{"n_layer": 13, "d_model": 192, "n_experts": 40, "experts_per_token": 2, "d_expert": 112, "d_shared_expert": 0, "activation": "geglu", "moe_layers": [0, 1, 2, 3, 4, 5, 6, 7, 8, 9, 10, 11, 12], "router_score": "sigmoid", "normalize_top_k": false, "routed_scale": 1.41, "balance_loss": 0.000305, "balance_bias": true, "router_cosine_scale": 20.0, "router_bias": true, "init_std_router": 0.0117, "lr_router": 0.00056, "vocab_size": 8192, "norm": "rmsnorm", "norm_eps": 1e-06, "tie_embeddings": true, "optimizer": "adamw", "lr": 0.00276, "beta1": 0.95, "beta2": 0.98, "grad_clip": 1.0, "batch_tokens": 65536, "seq_len": 512, "train_tokens": 413600000, "steps": 6312, "dataset": "wikipedia_en"}
Below are experts of layer 2 (counted from 0) of a mixture-of-experts language model. Rows are named gate (a neuron's input weights, with its number), up (a neuron's input weights, with its number), down (a neuron's output weights, with its number) and show model dimensions 0-191. Each number is 500 + 50 x the weight over its row's rms, rounded and kept within 0 to 999. Numbers have three digits each.
Before each expert's rows: "comes before" lists some tokens at least twice as common just after its tokens as in all text. This comes from a sample of Wikipedia text that the model never trained on. Tokens count by the router's weight.

# expert 28
comes before: " | ", ".", "999", "8", "995", "998"
gate0:439429454475506436530543471529513511580515441519493437548571438450479499510544494480560428552500473529504491503543532400506501447499496414464465507513547422447502482573420537578457555518510470585523435468553569485441470507532419517488539474477533492557473509462419498437562633462512488553484380467474495632532468579490501496494501460360514566478527574484464495502485557498521571443521488520538468403450582457559543488484402486364498586470496474522521382478590486509530550482516403523433491478550508600474542416532451490508581444485526488574523517497528526418543530509489353493
up0:489526556545570498465495467440464582492504496506536557531424562498474521503434489428489540517451500487442447518544475578447574491549527545435438591467543547588551445578453498440417434495468497455471527530542487526632488590507516464501463529550560560482496476515507583543537398530401439482543544536468555457447565438569553550550489525612465495459477444528467595485530446466503411501446593468431619555482468473430462382554452590591481452580515506505517516489420509474410538559569572510509538581422502449489496531552498531517454569518538551539581540539441516554532481510461554466
down0:455531523538411555508390545539557538489565591555519424537526560366486569545430413518554470484552512536523540434490513526517533538621476486525452555532525455552452478449517524459486431480579505597509560559482471583474459499573423488546510430416544471476467563490504419475464457516597496457476562479551531438483585414477488442431487516458497508494482453525504533534555506576470513527476436476444462445479414527545437426495462503428366432499534514472433455495473467472534462578474500469448581547387557484522489527436514450509502497613517436492601448501569524485464565444562470416
gate1:485539513488502596422501467502534450470486476478478532656525505504402523579528518535483472484559512543435445480508479499537481439602455510451491542578601483534526485514531553407437596570434453434495493493452540490420560512493541441558515501445561488474523489428507514524548465513526496509434433486639453585492518398542505484463505502399457555485487424460488534517451577487437480431521602459449516464498492486576456455469570532645529415474516399498533556470530428524353533415456492522546458510587500467395453499532552576523472578500545547561489527534472540510525451506528487490
up1:464505553512518473488550460475499566571481575608443574449622504459487446469518391510454426543496533540493451551500550426480521480616535531548507500450458429471381473550477448491551518514495647544475509430514484521545391524485500525539545560432509600512543506473397493516393546523493513530542571495452542559495465490514525537534524489523485476434550445532446387491484464515552479544492514444532588538463491533492443556541380488488493455495498492514479415508473585566499442508507488529480503437484457579591546518526531483517528512618537428540402580445509482515571613486381530549
down1:465542439529482523530461545468539442447508448450575537578512562471534562533514459491533530541599553419525469495599583496551514559504511556480470498519486443388488510540551565469497522453526413540544545489527557471594571479525483498551472455557540503601560518579504485465580468474494461539473519530664550520482520494614521554564456575450562462561491432517516514555479469437380477582468487518524455527439495478520497521502460528472568404483609422534541444608498501474463601475527583576476501525494444479510450411482442506566498419477491532506528536468518570494578533538416400581

# expert 33
comes before: "–", ".", ", ", " | ", "th", ","
gate0:545497508479516429495543586432530483611594438462427459474544480470530498504546503455529585435584483460603520487423484620516365385499469513571470492495530629480452534565449458441540507533516525528575427437527483518496428504456576490418534529518538575583414468404522488505513442388483541493544548614550511494499512494529512499475482496528512538401487511525452452497508519551448516467501495470566486548539550453424473453552554554426498527479508534555424474553482478465591573468487553514506444474448492439531486467477502559506466602491437484527441509504469578487516491487657419546
up0:584487525348563474521479566442541453551466430509461470550480408488459454467590547521552551421505510432582516458468463547484416380390472567578492507478574507518495543540464449488557537559505494545590439480443536477485479597454453547434520536420555544538444555391520529458467464399456497540591504519566529533492500488599470412516487462537523416478464468582476491539508547606372556487563501562527477589472496485422447433575539557461452522476447517526422465517501477444541562456447529496548431464500557469536494452446458522429500567514492481475447526467454500490469499500513450525
down0:442474442577499420471463528466472571466496461472569512515479550475465464450422548549481542488571533500561466484477518550601550348517498449561533452467515486595469538496623494510617513462531487603578473477458490534516579460522440495409471506495501510568500485511497513533485501550473550631432532499451533391477459489557570471582526432546499488596568478563487482511510477466644581524466511485427561463542439511421513462580502553498476511468479515431513448487537606430530521419461494507403522421508558523503476553527493480496561505628602521480458443480508426431530528515534540494
gate1:502540485465511589490559546484531518473504483517459505536508526518466446432484490643476446489458505510433564501490520370459484468547450584547458573601476454424525514507540483534435508554479470529472547581559576488458503567560476536523495467450505444581512428562434482553504517493436547535362516453508495580533505531523439530547579541453507484548540499515551435494400440454418524467451602500543554448539466472463539447420412575415445548479605451513433484411488387499419479441447495486512465524460546573454584495473524619539527443428477571430564452482452495548532494483467535486
up1:531539573541587399544499540569464505503447497580555585529450517523439402468532518549517453544508610473587601496452461470430456436539491525594558531537480385543480490568529506536397495472484375422503472542507507460542535541532495510517468530541436505537414369438449459461479524564462508471434551562530522513534478519449490444603500462420477454546574482506635451499443487454454496489474565417566544450476493523491486524513501566455561541523481398515534446449446554535507565474493505536499466476478431615509500395522467473560413440440462557493578464530503489490479542464471451478
down1:480460501496577499532517408582425523535456527452491428432523495508439484447474582544462424575521486596594481481503439511477560541422498440385498614536542463513491475578482472610524554434474542436523556502517455503521539447469446521416422487516495356472572476494600480489468435585508531473497475461510553456526493446456420503510513419497538463504543436504441560573437513468449554534493457493626547566461498482506383572552527502536584548481421548473532508481544522446507469581435472546558483562520609568461469436576509431436485458484498452480595463463491461525528541507509473459

# expert 12
comes before: " | ", "; ", " |", ", ", ".", "′"
gate0:590469512508537508483565453387489585579503537457500533550606462441514559464502501446644538500499443634458518479445561393538503411503490523429495527557512540444527478491436528538454523468447567471472459453548520519543397401434460562531586463446449547501589417544513504519487503478477472508430434521455450468416485477508519581472509462446478562497455517472511451497513379394522579526471563511457505543578517456500568565412478553578560559479488489437526537518524423466503447574500487608475492568464471560537457455572495463449475527460559496483395502423463457556510471502503504534
up0:599488442551548393491522477540485479502507537465545558573455464539529549505593479496509474489434487538473495455552545392535467482531520537583552527468503468529580447482496494551489499445458515489417492430580588398577472490541446550526516528424550555451519499501465570473499521527485503550440421512481529483445441537452489547537514456392487432554581549462393457406473405526455444498530497502565456474462643483434526535505479521586501571599560571419518547573528429403467511524481433560465493533545432589472466497500526445499446538527542459493382484435570469489465435421576457513
down0:421453552553519488546600527448527581338506396488588456425521461488470559554528491500573505556437577499534399576494544513489413499476508372451518584518555420481570516473515429561501537512547413504553557490443506537431491474495395538493468509542526506417452504523544415563516541508583501530448498492483515551501461556465411579561508499495530540506478492592455314477466503559481561507511487519551468373447466486500501463524531460520495554451528503523525516542515452473506511515510540526523504588491466538487617408437545541512472450470428534517468460448414444499502559548513505513
gate1:405470463513497439489548447477428497476549442479585503526513480534580518458516512485615447657418550487528504565528478477529417524458489538478469560529582456484551507536388474443515492494526585566563410472483559545437466489522495532447421482502487457486499508569458450575441492472464435410542511565504519467483495497515544567432464513596531506498448503480444592439422488441425479493603453568526500511477454526418512547465532519432524514488583436546502551478480461532554495561482495450517497664401509521461455464479516499574568564423490620468556592531517610499518496544539531469
up1:482590550523541525452504455468487482485417576455455521502443483373495497557455573447471379489509481490503382500516450487486498461524542550462402488480483525472509526558621469473574454519413519429453553500584519549471483541529360536505548534448525492549516528454508478462587484565550521540537460506461497425580455489537512554390381410573485507427467594507514545451556486537482438456471543495483546503475477550657604481514567445463474488567470520508588464507500509526497546503533574519506522585597472446469517523465490470499485405463517415551516472543433489553540577478563542448
down1:578496449414489446594538472557496598521495521516526451431606458429454565552541505435502467510372463467444556479519460508515529430461570509429517542428466538526553519551396602405518489513489457477505555492494498401535461594474449588519541525515591468544482523522464460398440535550484482475408432446522398471486536565560512466413498568543423593584585505473510571464519481543532458505539390497531491566535546491519501536567495577599442454506538384512485504549410470460429551470550537524516504517476530515429477456489510450545504453503528464434487493539548526419525475456532514538

# expert 22
comes before: "\n\n", " ", " in", " by", "ose", " \\"
gate0:592491471593540464511490506588480488596518478535513481473466473473456469474509440490444475432442462613533585603547507512509473553629562653511544503528560450481456509606469564579512467564516443389523508468610529530582490466567488556526562528539516422479423472460502536530593501494492508544496511530467497494468459518477434532471539557535497471476462429430460611458474439533417497533531530532459493481407483523452506497441484414453482571554494440474559434448501371462555563534454517616495471536551495488450525516456431520519501575463470643464473473531472534495525544532522452516
up0:478458520574471508527469500605476463540559497517603557510546483459542550475514542500423464580474546521579602556536501554345431514522531588541523442491518464561458523632562497549574502566504403535501472450545465514557534461532545473616457548509427428486497558434451524486521529507468502521438571443508475459469488491523489556478468592573410520473419464431517612473440528558406558535514504559469508566510469532543570541472598544447430497542544503499645587494491464438467490532530528548468513596548538543502519521473514465526525502579459633468522473484508490501496491495510502592
down0:533573368532474527533464484538466583571561529499472463548471498397523523446561503587471505533435526549485478565462492438482528524464589583398472575511628532469425514552460454471452520500487477505480468426462495530546541487494448485499537521541463495467465421472557397542474486544456545548530529496454422489541519532473410482561527514488547492521559491504398502448402469472555493486547396386514632482534468539483536463497504479410556541500512455480572475555413535544528415481540438543431490485514372550554583481477535552454488577589470561528524493417405454536500458553463581474
gate1:522430540491466522495471546502420435503501513559543554467561482576490495562479487523457551456545504463554454450558527447554500563527407469476517479465498491499392446434517519494442544556572533519545441585589508409553598471502432549539363501469470522467504492496507421484606530479487393513521462559556563503569462484496530604474564524548541505531556538481457459515464560512581508415677510467454486397512526508471496470497410510550450483428591441542433552487507449512546531522538522489484529541525468522527399421475461411433492501533615528445390476534503520537540560507468590532
up1:508532414517520562442510473541550496557460462468435498525533544465523478382490509528555448529517450594455539505520451440471503473489546551522554521486578554428548556560458414536537539497530433451507494424373476570461492459527519486480674496511509459526499472528472506481444423471543590443462518513468455539470530556533500370509483495440528534521430442471521514465529460552473417512308516522535491599563456479555493485465576525445543540534382544462565463454525567538471482432445504489498472432442538472484581516451492564532475510538460473578485545493550416382484538546481395483
down1:492463567475384517521514505553435468506466425380499563499560503364539535442469478391486544483591540594496498471504583485502489528522486483581597432544553407544456501436438462496536491517544534409549538571466505442528470546560492553530464519564582452431550411437457522429484462492575546522486566429509495532528589513477451409513479494558494575476551453538585463526486459506514558450487510629592512529457506463517550540484456502475394451483468474503488531475504509439568487436549537439472578430543526473527577421534500514410530495450498572456430481536518507469492610565557523548

# expert 25
comes before: "\n", "\n\n", "St", "Ch"
gate0:538526497487510500433530498638478473494475392538472510574470529462531496494523492485561611456385432435531508542475578510454499446506511522459466526455518486488485498468575475464531513452556561512449550490514490552544582477499529462436533451417549477479493575485450474589504422521634528528539422499508510386577605454570573511525514497562545548609538480491546459423509494476597438505500488542539455429533565431474549517426518588521496522499572480463514575504512496451438600493526478470499539582430498566438486577547501625580472446501492572533422453461472499639451562506479514465
up0:465589449470590531416494460535462447403410441507445524534520451547575465445441392498610595554401430442437479533561467498437535480547489470466490538428533563557398490506570411452520421481525443538498484475492529495499536483508586485432438484456456448472528554562561580460482439522460440533481462541490490456486552519519527445509451473505525572529524613507522504504493559540506397517544489555563498431495526437504492538530476518480584460509472533416529644487458518509484529466481428449530557591471583504496464473516473501551495531487539462471502511432507381652461458419450472448
down0:454439439440474436545499363514413490486503538493544516459460582423571474621435471445512583455493459524459419531456545432475548574493464473471540512480589484407457473533532506498544430487454491564528465431558497424574432533478534455525508542493468578452453487507511600560478482464568373514452527530478390528490576470453477472577527471545539547475520401418480603382497500452562414523488479560503554464485441457488487481444511494509517521491514547614581461467421489456537495498615520551559503598503527481538538501556453500527548513511486463493605483527410546454467548474541526532
gate1:472489529523479567489515515421571477471488438454379408501433586467576483508342489401587545468531520472488588554491475584475476594536490562508467500467556533432469587499454519375425519493564471469506483487542501530539514576487510481434500479453563394494527492463499543500474501430558530484550391471448551584478571593432572533493557481384455492545539498410545485527526550420480471523531475473597465485503472498511505485468457440440455538443478524488515496524552458523522505467508393494504459515548538510501446433452526658428475518544448474433485521432473375543518533495485475472
up1:476477466509592537592447560477438385453460474444453490571526557461516461428439384536449487477490535487472551460484479431508503449499427574506419462479450570536499446479564474486387592495570446499449479568486396539422598436479494535475540460545457459462467506512416509518483519460470438491461405413520567567502522469596436438439528524500450463437514381498510554531510462522571572433495427477600395454493553491505480448516489456554522435444483553526496458568425472552516539427447522488541464408515605519410473454549535444444502508569487522525481564520472435483510442502464505516
down1:494491465532447509524442475482552507435544417525537523403548476503453520484409624479491463477584554540513471564468585558505470492517452437442481413518478491475412430427485544580553585622503519561450581482530511454545404467484513495489351563573508516531492497483468485470566610469586433445569486508507555533490457590477504495499490509478508509497475493500532508529480455507477520472519467384545512551550470465524560550455402484520471538485529483564606525462552406486599493605486597507447582470609451435496484482412527488449486583408516436493501435575519526461528507536473482552

# expert 29
comes before: "\n", "\n\n", "=", "==", "ast", "e"
gate0:597594534534491543426431458484472522493455536477393634478398473413545444498561527524559454530502522507552544595466561558463483436568539502558538456479506564533570547497533536551432501530492569506560440486447547506517536463486526402511506467527599484599446442467536462503489476464380601498548512590537547420475547522518524565388522543521516446472566550444441479456365444487440442514476528485490520565516489560476542439550496590464512533492520523454453487455536504454485465492491418478490450500538538443570454587407447581454488545455481482514454524519466559484541523597546434567
up0:507594489507531587384471502548511488529521541436455478474449415480500464456442541520535485496545549549539457586440526597489516545488509513495495507522501537496508465479554479544473568527458620443484504546480568452588553513602558459550486508428530475566471431473581556529523508510379445507601562467455509457529508457471412469400453475500547493406519512451468536529394430511484426508522491456578481475546494527603492501581567584439538473441512577474501535525602480490475532504435469475593528494630544415555460515492546562460511573437526395495544529533464537520586495538498485621
down0:441536563592468481646433450568488472454410441549548485391501465487454411464515504526438506543474461481554504581548445560597510464501483502488535547524469539549533537497401441489541467359521399545543514486490504471567445512494414513601558448447493375605522444462491545565542486424553558411469465502533490511438536496520488436464500464424499509473542504488483547544519460521592519438380474487514592432437556528455552462543462473442488534476474528441503456603528416464489544550505468551498462520512626420515505493499487459529522476477574512480474483466523545433554438512452440490
gate1:426520531479512588499468556524497467468480555566566434524499489541464423547559465499551393419527480484600504534491433436532480559514611505470510513476516527485564390522474544554554420521495418368543549475432466490480434474504667566511529482509552498396502424481516505560646464471553457464544470543569483497478495456460549465469449606558508416430523493414446530475501574536462455549570487485513516595534477523502533609506554468541439462352561468510540498524509500492505466537546478469519569510450474523517481527492510508498462588583583534542543473500428530478515552440535488462
up1:607474495494553354478525450413561520478495492504471578479498535443465396545509468533402514489485456495455570490517475491456456534567512514514536541582477465481534517521500476535441592474519531545512534519591523512490480527470415503518501598442463546581414545515480514476374618500533528456484491462499544526527448463508496476488421357429494503498436442661514453605480425560539526442515551494554590430464508489568540427512535563474512502490482356517523466559464498452538515454453567512562468492583479520459482490540509421494524473483550467507374491515517455437519396511479569468
down1:403438450427455451419510423495442578495492429450435478478500478553436597461452509527458588598523463478439519493544618403517475404520517513579480492569516518527461514432439458473619566533587564477438493493498468538454505530541498503525535480489460409515532564509542397477501456591412501517517546517520493581468482505515472573527492520422503480441443492495477473451423509431511421476442501535494439461514483466393498518517431520403489464501553491545523484484533437613523458524428558543501509459461506431509417552535426550434591552565494399506431579452540487533480516488464603562

# expert 9
comes before: "\n", " the", " a", " to", " his", " her"
gate0:513432496493458611399492491495481459526508526429548456524509516487437603502512513545473484455507560454558452529503491449564517498580464563491496474608511545391431504466546542469553552608531487494578571498559484564492482425546512445507491504516585472585506477609396528512542477442532458414468512488550448548526539541499527527440424534529390432449520504370500506536542493435539534430531462482477497427567580466488537522523477608492409554525554484550579543404585468468531589550489573509591514423564438495524494453627519444524495479514557591555478530460526482516524482468506439468
up0:520587511533550490421563563528516530497494521490403507447532449496520431534524443441454458452494508564544637500516479501466551626418469418459492588454412476570549591486464464430522541441428618496422504459456525413454481553580435388485501448515558463531459572482500559485472509417538605468571533523499510462549507457466594514629518479493597462577475502509458556520482422519567513535477583565440535496455568531550519504437513494526557538504435552396483493426519500473500477474524433526519520554494490472451476452500502525421470475384496527526467516432520518433503521546433514422
down0:436464484461516560511584511561616563527469595569526443466496447512450463569466547515451498465561507451527463447467571450475501476564523416473514476401525492450428421482501489500483584505472469427460482485446480524452529419477533497576424396488540408493445493569536511395557451624470477606460498511534522508403478603484475476510509444521507472482585499489547589468469584517475548602485512465648466488470529485578534530399463544526502486586535496506478484585590590457544494467403552487463511525538486464473455519466553539433539468494495396518438537436449540486541476524498530564
gate1:513509470553444535545571465507541520454531523495497488462479570408522528602481480431483554494450525532594474442441448537452528465572564438518571494519467518532485475536489607527467517511529429482526455536479565548517530491521688554460446473461571537492404541496517375447535486504523451544422501495573561473525468561495534541538523577471511495568451468425486527474415488334560556418450546394563461521542538424505520477448540540571497614473460424529494448462460490481507620518388541509455488495578489439504464446571515475485568473496386473465537503505494512471499448507437484523
up1:412459525473490470475556575622557443517512464490592508489486444489514521429489544470501469416565477509469593411531496437559477475438501525478457466495461560508497484471604519476534500432444534397617525489521531458580530529502492502501502504542571555492466478556427583516600477478462440496495406541513412512430499479493556578479437555492473455551578511500481442531433577452498501576486462488607573531530532526534510583550583500524529430591466530462488457476521415540526471545615479428536443427400524454565458486521535523520429495537555473476378517559437438522534559499506581397
down1:498469540480460472484545547473473520497546580510489499525557466536582570502499474584485585530532369408438508494415570595490497583425477425598510533498447450475436469522452480513561518502594512464523514563477480558554424407560515467575583508457490491452548515497517522554574454528545445538436534440513402466510439445474533545547434541492494498417471504582537445507476443575423497592519554580484530570463546454521572543495450476461517582558531450629488533525525460453489458609535500524503549527495469551460403430499625576404455445497539451515559559484468533508479521501470532566

# expert 23
comes before: "\n\n", " The", "=", " He", "-", "The"
gate0:474393471413594514519565501580526488451564519504638520520573581563529588470622530525483491469492508415510462543521422568511409528523513503460553508490430506584568460509520561426612416418528541546504541492543548482462500505529519480508515452530527596508433507497510543517561421508470498565478451613488461482480463522492494497568487538462472456549479540644529380447528503445397497565470434546450525461601508427451475555487470511453457458513522549451549538559431527444499515473489467431433415539446508455520517482556492448477552503551491529507503510475495553615437523467599440505
up0:501455497478618516484464523508462555542489513553519602567453585499558501509528438527450493374397510503504491576529514537459426472563558516492425504495395466477432463412532559407611423473461456507439477491509483484458540498478537518535554426519535551495498511595457565539597555496512598507492516509494482502416542419464594588550559474557468498392536462494543500463498567473473422437490488457480438527567617538564554490492380564483530561593527461419529481510526493470483430528526455489444507478612426523499514615552483538450505521489551538492522507470514512549459485535416538575
down0:582522389482535472511525418543375531381539565582427539548579464477461416503554548398440516376460436473543480468492477473547537522405509454610483552472426450541490495537523510507463439420504586464464416534461531440493548508520415536587467491533396582430532487490468458564490478552510576484471506490479454500528573506537574482526520477490519535549533567549517494514602451422503519496422495468451471405453447499527511537485450495485558529523611493400521507565572467489494412538537524468535475478517497482498489441495554483497499581486568529461520395556508485578440440504608493485
gate1:531532505598466466455474566460448443579551486462469519504520506496482513497553519473473490393479483531437552495407457466442462405530474478535482551460418459488402570514497483548621479534490428429497474487497546542511502493558525468565506528497508530439531497503531448481649470470493452498482582419553578501483518421435476508487491561497558497534507409490491547489480561548527408441539464389471479503495474384504569448556520530562438527523400514510502479498485496668434476444550467480531538482564508520405504492554444531468629461464478430446499604492530614505385464417465488449
up1:497498546391568520505530405475529472533434490537566552416559453441495548483520547508542463561531532493563541526569573450566556583510539504482550487508531454409559465480558515503493586468590498527533477565561496527569457528441544503460443455496489459603453528490461490541444503552487448503462427524530493507534545487511485499510444481564421491507551589521512434474450475540464587480475486546553598461525508627542475545448526492398595482469542459496497558474492506366597547529455607485501479510428526523611465488591498484452347504535497520565446504495460442500620574596535484455
down1:471434595421500536513521541452438496564449520464512468533504466504434498428497490484520541472460472507569518622631565442482496576376558515454471472480565581607502480498516565535486458474522548499474468506468582528540466458476509456516502500560561472433502478406561485482601499437517525489494530538408551535532484459502482602583622443416494510490537457535530491482525479392397530463482414504473481534539452477482433471517470444465509459494546552451452427567512585612541599512514442420494543502467487544404536465434458422464456508511522500486455573552472394542501488553553583582

# expert 31
comes before: "1", "2", "3", "4", "0", "A"
gate0:490534535515501532422471528489438494566534534512435475510462402533516480431506503424553524494534443481551462514506564554502461488502466591478601472501430421399522512467378541536509516507455448582565547464457465477615534543491483492507505416623424396569467534477445489479480527427514578545480481511490546479519567454562483569550442493434554492548484467477525547466463507457501580460498479552492451389523540554535492415568506549467434547576513599505477595538494391385544481508470493496512425540595571535459483602472572520497450466544442470447404464564530453483441533508477398508
up0:502370466458394507492460535469479449557544564527450420554532436482553513531504473486568547469466519517488449532410493587543487515505441626442545570480414408342568448462439568535455588469391526513573531564429461415559575490455453487479505553503480496548528533499449463466519522407450572498454498430492469527465465491525489556524491492485531460496551483530513586524518453553515534459567452483533447481531600549571511496485553564518522493517490586559475593554544421394469487500518472485493447468572508498492457515486649495430381543502501523516454468544576478516441543479487452481
down0:443533460399462495529496490556560571444470510531527547481489491504423543552515539600508533482497469556532518498496517516405517488420534449565461557538575565511499474477485404525511501597435477505515475477462521545526438577446535497518505595434611517643516527561518385473406496452367431465442489506508467571603462507601489364493568520572524555429546504530464535540631495444558515520471519510483491537531530494464536516429484489521468526504552447532455467529554533491499541457433503526455438589659466486536447497468454506482537472431409477497480394473474515549530566528483523511
gate1:517475465494489506525601456533508539490551511439517492497433470500506615464550509435503513454430554424493479475522597407534536519559422468511437471514491494498528500449447481430467481506473471486557376550516571467395409378542485434456515465478556466422459472505500448557506470435478357481466536504521471463593659538488512550505556479534554569455503494417546441532513502346556629472548466517505502509601451388534527561438512547466559503555480570517488514509478524425474479464508539491558475552485481443519426504460464395515441450572524501442542494522527560462499538559464501537
up1:517472488464418534542553481547487529526484427565591465492531361561571565439522518491511522488345585470503442497536483461609499540513414460534502443543532533436488532540501510464423486486441513480550378570464529525458520448421541525439514456509561505444421484524521473576492488469466433442463563517583485434589588532489466556529511474508597577484508511424543443493566521423446579471541446453457449531551394416465433548521483550484485454483474599489520463554500492393431481526463485474499474556431506482457404452443470481450449505577487502449534424471434592506475563486447480486
down1:502475534477478428514497520493495477406483496505429525461555431466499571603555492444444538342446480496443478559488409477538526561486531452473398450404501539558488499393456475514426389509499497551448465486497417494489446478470455478513524505453501511488452482460564522508390516577461468562561612530479487474489475534530551498482565485499522552537418513484549523551443472427529510548490535612547538601558537468572581563495508471476527518597490529566445455608460441509548536631595410526592542424466512510502518536464473502542531461562465495404497518461481485445447483592509574504